config.yaml
routed_scale: 2.5
num_key_value_heads: 6
lr_head: 0.00697
warmup_steps: 50
doc_mask: true
train_tokens: 287200000
Below are experts of layer 8 (counted from 0) of a mixture-of-experts language model. Rows are named router (the router's row for the expert), up (a neuron's input weights, with its number), down (a neuron's output weights, with its number) and show model dimensions 0-191. Each number is 50 + 12 x the weight over its row's rms, rounded and kept within 0 to 99.
After each expert's rows: "gets" lists some tokens that make up at least twice as much of what it gets as of all text; "raises" lists some tokens whose logits its average output raises strongly, later layers aside. This comes from a sample of Wikipedia text that the model never trained on. Tokens count by the router's weight.

# expert 139
router:57 56 27 48 44 61 46 42 44 32 40 67 66 43 53 74 39 47 60 60 51 43 43 66 64 43 43 50 55 48 45 43 45 72 68 58 47 53 44 63 68 46 47 54 58 52 46 41 52 39 53 64 37 58 60 49 33 60 35 51 41 58 33 61 60 47 52 46 44 51 40 33 49 54 58 47 55 48 44 74 60 41 38 50 66 51 66 33 50 29 42 55 65 49 33 27 55 54 60 50 51 58 55 51 62 38 59 38 38 68 36 53 38 45 38 36 64 44 49 49 44 51 36 67 39 39 20 47 26 52 58 60 45 39 47 37 74 50 39 17 54 56 61 50 61 72 49 27 68 66 69 30 59 29 43 25 72 80 44 37 37 67 65 45 42 56 69 60 50 51 56 49 49 33 64 65 70 46 52 46 59 37 71 59 63 55 37 57 57 57 32 72
up2:40 41 39 46 46 66 45 47 58 68 50 52 39 50 62 50 46 33 48 37 57 66 63 55 45 29 39 55 49 79 59 47 27 60 44 73 66 59 58 37 50 40 65 49 55 63 51 44 49 42 31 40 52 47 60 40 43 53 32 66 55 69 42 39 33 49 36 59 52 36 44 25 52 70 54 49 52 70 48 51 39 46 32 41 55 58 43 29 45 48 63 44 54 49 36 26 53 62 47 32 63 49 53 46 70 70 56 51 59 48 26 41 71 33 30 55 40 46 60 35 62 49 47 51 30 47 51 26 49 55 30 23 61 57 33 56 79 55 73 42 52 45 68 59 45 58 47 58 54 46 69 63 39 40 52 45 43 54 61 49 39 65 28 39 44 74 69 40 47 37 66 71 77 57 55 47 47 58 33 31 44 64 55 44 38 57 50 53 59 48 49 65
down2:36 59 59 54 57 50 53 71 44 69 58 39 68 52 44 56 39 74 52 63 55 53 59 44 55 48 46 65 45 57 61 55 40 51 41 55 47 41 51 57 69 45 42 40 77 44 40 62 60 22 36 50 29 57 56 61 51 47 48 46 62 42 41 67 54 59 55 57 45 58 57 66 38 56 47 56 54 54 45 59 59 59 21 52 43 50 44 67 43 61 52 53 59 42 56 58 61 57 48 34 66 41 35 44 70 26 75 51 66 57 57 70 58 26 59 48 26 49 48 60 68 62 78 64 58 52 55 50 41 42 51 47 73 63 31 18 32 49 50 49 48 54 50 64 51 62 07 49 41 62 44 36 42 56 51 46 55 44 65 44 55 53 47 47 52 62 34 68 51 45 46 67 25 51 64 15 53 63 48 41 41 45 36 61 59 62 54 50 39 77 68 43
gets: "re", " Vi", " con", " vi", " Con", "vi"
raises: "t", "s", "a", "le"

# expert 67
router:51 65 33 25 52 69 43 68 65 41 60 56 31 47 65 53 51 39 48 56 43 80 58 48 42 40 55 52 37 50 57 40 43 59 53 51 39 55 58 52 53 56 39 51 30 43 35 42 43 33 50 61 50 64 61 35 34 53 52 13 49 36 41 56 40 29 45 45 50 54 31 31 32 61 63 47 66 48 56 58 52 65 45 45 39 47 59 40 30 34 50 21 80 37 47 45 68 55 60 63 64 39 53 53 46 37 75 42 42 71 53 60 46 52 51 49 66 42 39 53 31 58 34 77 48 36 17 51 35 55 48 52 42 44 54 35 64 44 42 52 37 76 53 61 61 52 36 62 44 47 35 52 54 52 45 31 54 71 41 56 39 67 64 50 30 64 55 43 27 60 50 43 40 40 60 55 37 71 64 57 65 41 41 44 72 57 46 42 50 46 47 59
up2:49 50 47 49 42 48 41 54 64 56 59 47 37 40 54 60 55 59 53 71 43 53 46 60 61 40 53 30 49 59 41 40 47 75 55 51 64 72 63 64 48 71 55 46 58 42 39 47 49 54 57 53 38 71 48 18 61 47 48 47 40 64 51 37 46 42 55 76 37 41 63 45 45 49 60 50 51 74 57 48 45 40 58 48 54 20 39 52 47 52 68 45 56 53 31 30 55 54 49 58 28 68 47 48 59 50 49 21 41 40 27 52 47 40 44 55 59 59 42 37 23 44 51 35 47 48 44 53 49 41 44 56 61 29 22 45 90 57 63 60 40 59 49 52 79 43 40 62 83 47 60 54 43 23 47 45 52 41 37 65 53 51 48 43 39 54 74 53 61 40 48 57 72 47 62 49 32 61 46 34 46 65 77 53 65 71 45 42 40 63 49 65
down2:44 39 43 44 37 51 54 31 47 56 64 38 71 54 42 42 29 50 34 55 45 48 39 57 58 38 73 61 63 45 64 49 60 62 70 71 32 52 45 35 35 51 36 53 31 51 40 61 56 69 51 36 65 69 44 55 43 60 60 50 50 44 79 30 53 37 48 29 53 43 34 52 56 40 61 38 75 38 33 48 49 66 54 49 40 51 54 27 48 58 26 52 32 42 36 42 42 68 56 47 48 48 53 49 53 46 24 64 29 35 75 66 67 25 27 67 59 58 43 58 49 54 54 42 53 84 41 63 31 57 62 53 43 45 40 49 60 58 58 56 40 38 58 53 33 43 59 53 44 43 50 60 40 34 36 60 39 30 48 40 56 60 24 52 45 37 50 56 42 36 45 60 42 50 51 57 52 68 55 49 63 80 73 53 58 52 45 39 38 62 50 54
gets: " M", " W", " B", "M", " sp", " fa"
raises: "in", "ill", "ur", "on", "il", "er"

# expert 74
router:50 63 43 37 39 68 38 62 74 58 60 52 38 49 54 54 31 41 32 55 49 53 40 44 53 62 58 53 46 43 63 49 62 43 42 47 40 48 58 50 50 25 48 63 50 45 59 45 37 41 38 83 30 54 65 48 43 47 36 44 47 58 55 57 57 48 61 33 35 46 36 20 29 51 54 57 52 64 55 84 56 61 52 45 56 52 51 43 54 20 39 42 53 36 61 50 53 60 63 58 53 48 43 67 63 26 74 21 62 73 47 65 39 51 41 60 58 50 34 50 15 47 35 50 26 21 41 63 29 40 59 54 65 61 55 44 69 47 58 41 28 53 47 43 49 53 53 52 66 46 59 42 67 26 58 42 41 57 35 53 39 47 73 42 31 49 65 36 40 45 58 66 60 57 35 48 33 50 45 39 54 53 47 56 42 64 49 43 62 58 47 42
up2:48 54 61 78 36 77 59 73 45 53 54 42 33 51 41 34 48 58 42 65 41 65 48 45 41 58 56 46 31 59 58 47 68 60 54 43 38 47 61 41 52 58 47 67 58 56 58 55 52 44 75 51 49 58 41 21 54 39 67 65 51 60 49 54 41 74 56 61 31 71 21 55 49 46 81 54 43 61 22 65 45 49 52 47 61 81 39 78 47 52 45 47 63 46 50 65 55 74 54 55 41 45 49 64 61 49 39 34 25 68 42 52 66 48 49 69 63 58 53 45 50 47 48 62 47 47 38 52 43 66 59 55 71 56 46 50 45 57 53 43 46 67 69 53 29 34 56 50 59 58 46 53 53 58 81 67 54 51 57 42 43 39 51 29 36 63 49 36 55 39 58 49 49 66 40 52 37 59 44 67 66 42 34 33 54 70 53 42 58 69 63 51
down2:37 49 48 60 65 34 75 47 45 40 50 39 36 60 39 36 39 62 37 55 66 55 16 61 38 65 59 36 69 61 49 62 63 64 56 47 40 54 42 48 37 54 41 58 51 48 54 51 34 57 50 53 59 79 42 46 65 56 41 42 36 66 42 58 58 50 36 55 52 18 45 53 38 46 54 64 61 55 65 48 65 43 54 56 43 52 52 59 48 64 39 50 50 37 65 61 48 65 31 58 48 38 52 52 67 34 23 42 55 32 61 51 52 58 57 83 43 55 49 35 51 25 57 50 51 59 49 38 31 60 34 55 49 47 31 61 42 64 45 38 49 65 47 48 63 47 51 56 54 43 47 64 74 46 66 35 65 45 27 66 44 30 53 57 62 12 28 60 59 57 37 63 44 70 27 38 40 49 50 48 42 61 52 41 58 45 62 49 48 69 44 75
gets: " co", " Ma", "ma", " ma", "la", "ta"
raises: "mb", "p", "de", "lo", "g", "in"

# expert 101
router:76 68 51 40 31 74 31 62 71 44 36 61 42 59 41 55 45 38 69 43 53 60 44 53 44 54 63 41 57 55 54 31 56 53 52 43 23 35 44 52 54 40 49 46 40 59 46 40 55 46 58 69 43 61 62 58 45 31 35 53 44 41 46 69 35 54 50 54 33 59 41 41 56 61 64 49 56 52 45 64 41 66 49 61 67 57 40 40 59 30 47 43 65 39 56 18 54 59 59 51 67 43 43 38 64 46 73 36 48 57 52 45 43 44 45 30 49 39 53 35 19 54 39 61 46 52 36 31 44 66 74 60 68 44 54 37 42 56 60 39 24 41 56 66 39 78 59 32 59 37 54 42 44 56 52 37 63 54 57 34 52 42 52 60 39 58 58 19 38 45 60 62 53 58 64 67 26 52 44 64 68 53 30 64 67 67 49 54 41 64 57 39
up2:25 63 31 55 51 45 57 59 40 41 27 72 35 41 54 31 40 37 60 37 59 56 54 38 55 56 46 59 45 42 64 47 60 83 32 72 19 50 38 48 46 52 43 89 56 59 56 31 42 41 36 40 51 71 38 62 36 42 56 43 57 55 44 27 36 56 34 44 45 43 38 48 42 29 47 65 45 52 43 46 45 44 37 37 64 54 35 56 53 45 45 58 46 55 40 66 42 61 50 52 62 53 54 35 57 45 52 42 42 45 39 62 51 35 33 59 64 66 58 40 57 34 62 57 39 35 41 31 48 66 32 32 76 48 37 62 38 43 46 32 45 33 67 71 34 54 38 55 64 56 51 52 84 54 61 41 48 33 59 62 46 44 37 53 43 55 42 37 35 61 54 40 41 71 38 68 44 39 75 36 53 49 49 46 47 48 42 46 45 42 51 38
down2:37 44 67 42 50 41 65 44 58 48 57 58 53 63 33 27 45 64 51 37 45 62 64 51 32 62 55 95 63 51 43 49 52 56 59 54 40 65 38 71 65 30 58 51 49 37 53 34 43 33 50 30 42 47 43 35 42 44 58 57 53 35 51 57 65 29 75 43 43 61 40 26 41 26 71 76 69 39 51 45 57 43 56 38 61 32 47 43 61 55 56 62 64 49 49 52 40 65 38 52 59 59 61 58 72 18 62 65 37 55 51 58 52 38 54 44 47 57 56 49 52 35 72 60 55 49 40 51 54 52 46 68 49 51 30 71 44 54 41 45 48 64 34 33 49 54 42 54 53 56 58 32 67 57 65 47 45 44 79 60 49 50 51 63 47 44 44 51 33 44 55 53 34 55 16 59 45 66 59 59 55 59 44 55 41 36 81 48 61 48 43 54
gets: "lo", "ra", " lo", " Lo", " Ba", "ba"
raises: "s", "y", "t", "c", "ck"

# expert 175
router:55 55 47 26 48 50 52 59 46 46 66 56 40 60 57 44 51 69 79 62 54 32 52 60 65 47 52 08 46 67 49 48 51 42 52 42 56 53 41 62 60 49 39 65 51 43 59 53 58 50 57 58 47 77 45 38 56 37 43 35 45 40 27 60 47 21 56 62 35 41 38 40 38 57 70 47 78 75 58 60 54 55 39 47 59 30 39 64 51 33 40 63 72 50 32 27 44 54 60 37 46 40 46 57 62 34 58 48 51 76 45 54 61 44 35 26 65 54 37 51 34 39 41 61 59 34 56 33 51 60 45 47 56 73 49 23 60 48 48 53 28 53 45 38 59 64 38 50 60 43 42 49 60 56 62 49 56 63 49 45 51 53 50 38 35 70 51 43 47 44 55 65 43 31 46 65 64 39 39 58 49 26 44 57 79 64 60 41 70 52 44 42
up0:53 61 42 38 60 37 47 67 52 69 51 37 27 44 39 76 43 66 57 47 44 54 60 52 69 35 69 41 54 54 66 45 44 44 57 48 42 86 65 38 44 69 49 57 39 49 54 39 66 46 46 56 64 73 24 32 56 48 46 74 35 51 40 43 55 44 64 48 61 56 43 45 41 37 66 38 54 50 37 41 74 45 52 47 44 63 55 40 55 45 47 56 59 52 69 55 49 63 61 50 51 43 41 57 55 63 57 54 64 46 48 54 55 49 28 40 60 49 48 24 44 60 57 55 84 47 56 30 45 47 48 62 38 54 23 33 66 47 70 54 36 50 62 49 44 57 64 62 47 58 66 49 48 54 35 49 67 41 53 59 53 59 55 68 17 49 69 52 51 56 41 65 28 44 58 48 68 38 57 56 38 20 49 60 83 55 63 50 45 35 60 32
down0:46 65 58 39 68 50 65 53 60 51 58 49 39 50 28 33 26 60 55 43 54 35 56 43 48 33 48 54 40 51 74 43 54 73 27 50 61 54 58 38 62 64 41 38 55 41 40 45 55 52 29 35 44 54 52 50 60 43 36 67 64 30 54 39 49 69 53 59 49 50 62 70 60 49 58 71 62 44 59 29 72 57 55 41 39 38 65 64 53 45 49 60 39 36 27 54 79 35 51 46 37 38 46 35 58 39 46 61 50 60 38 38 38 52 70 62 46 54 46 46 48 79 37 56 45 72 44 56 28 73 66 40 49 63 30 61 39 43 53 53 66 38 68 49 26 52 53 59 43 62 55 58 31 58 40 40 42 47 60 57 36 68 67 26 41 40 44 36 51 53 48 60 22 56 64 59 40 55 60 55 44 45 59 30 69 54 32 39 33 49 43 50
gets: " |", "ri", ";", " la", "re", "u"
raises: "er", "am", "ver"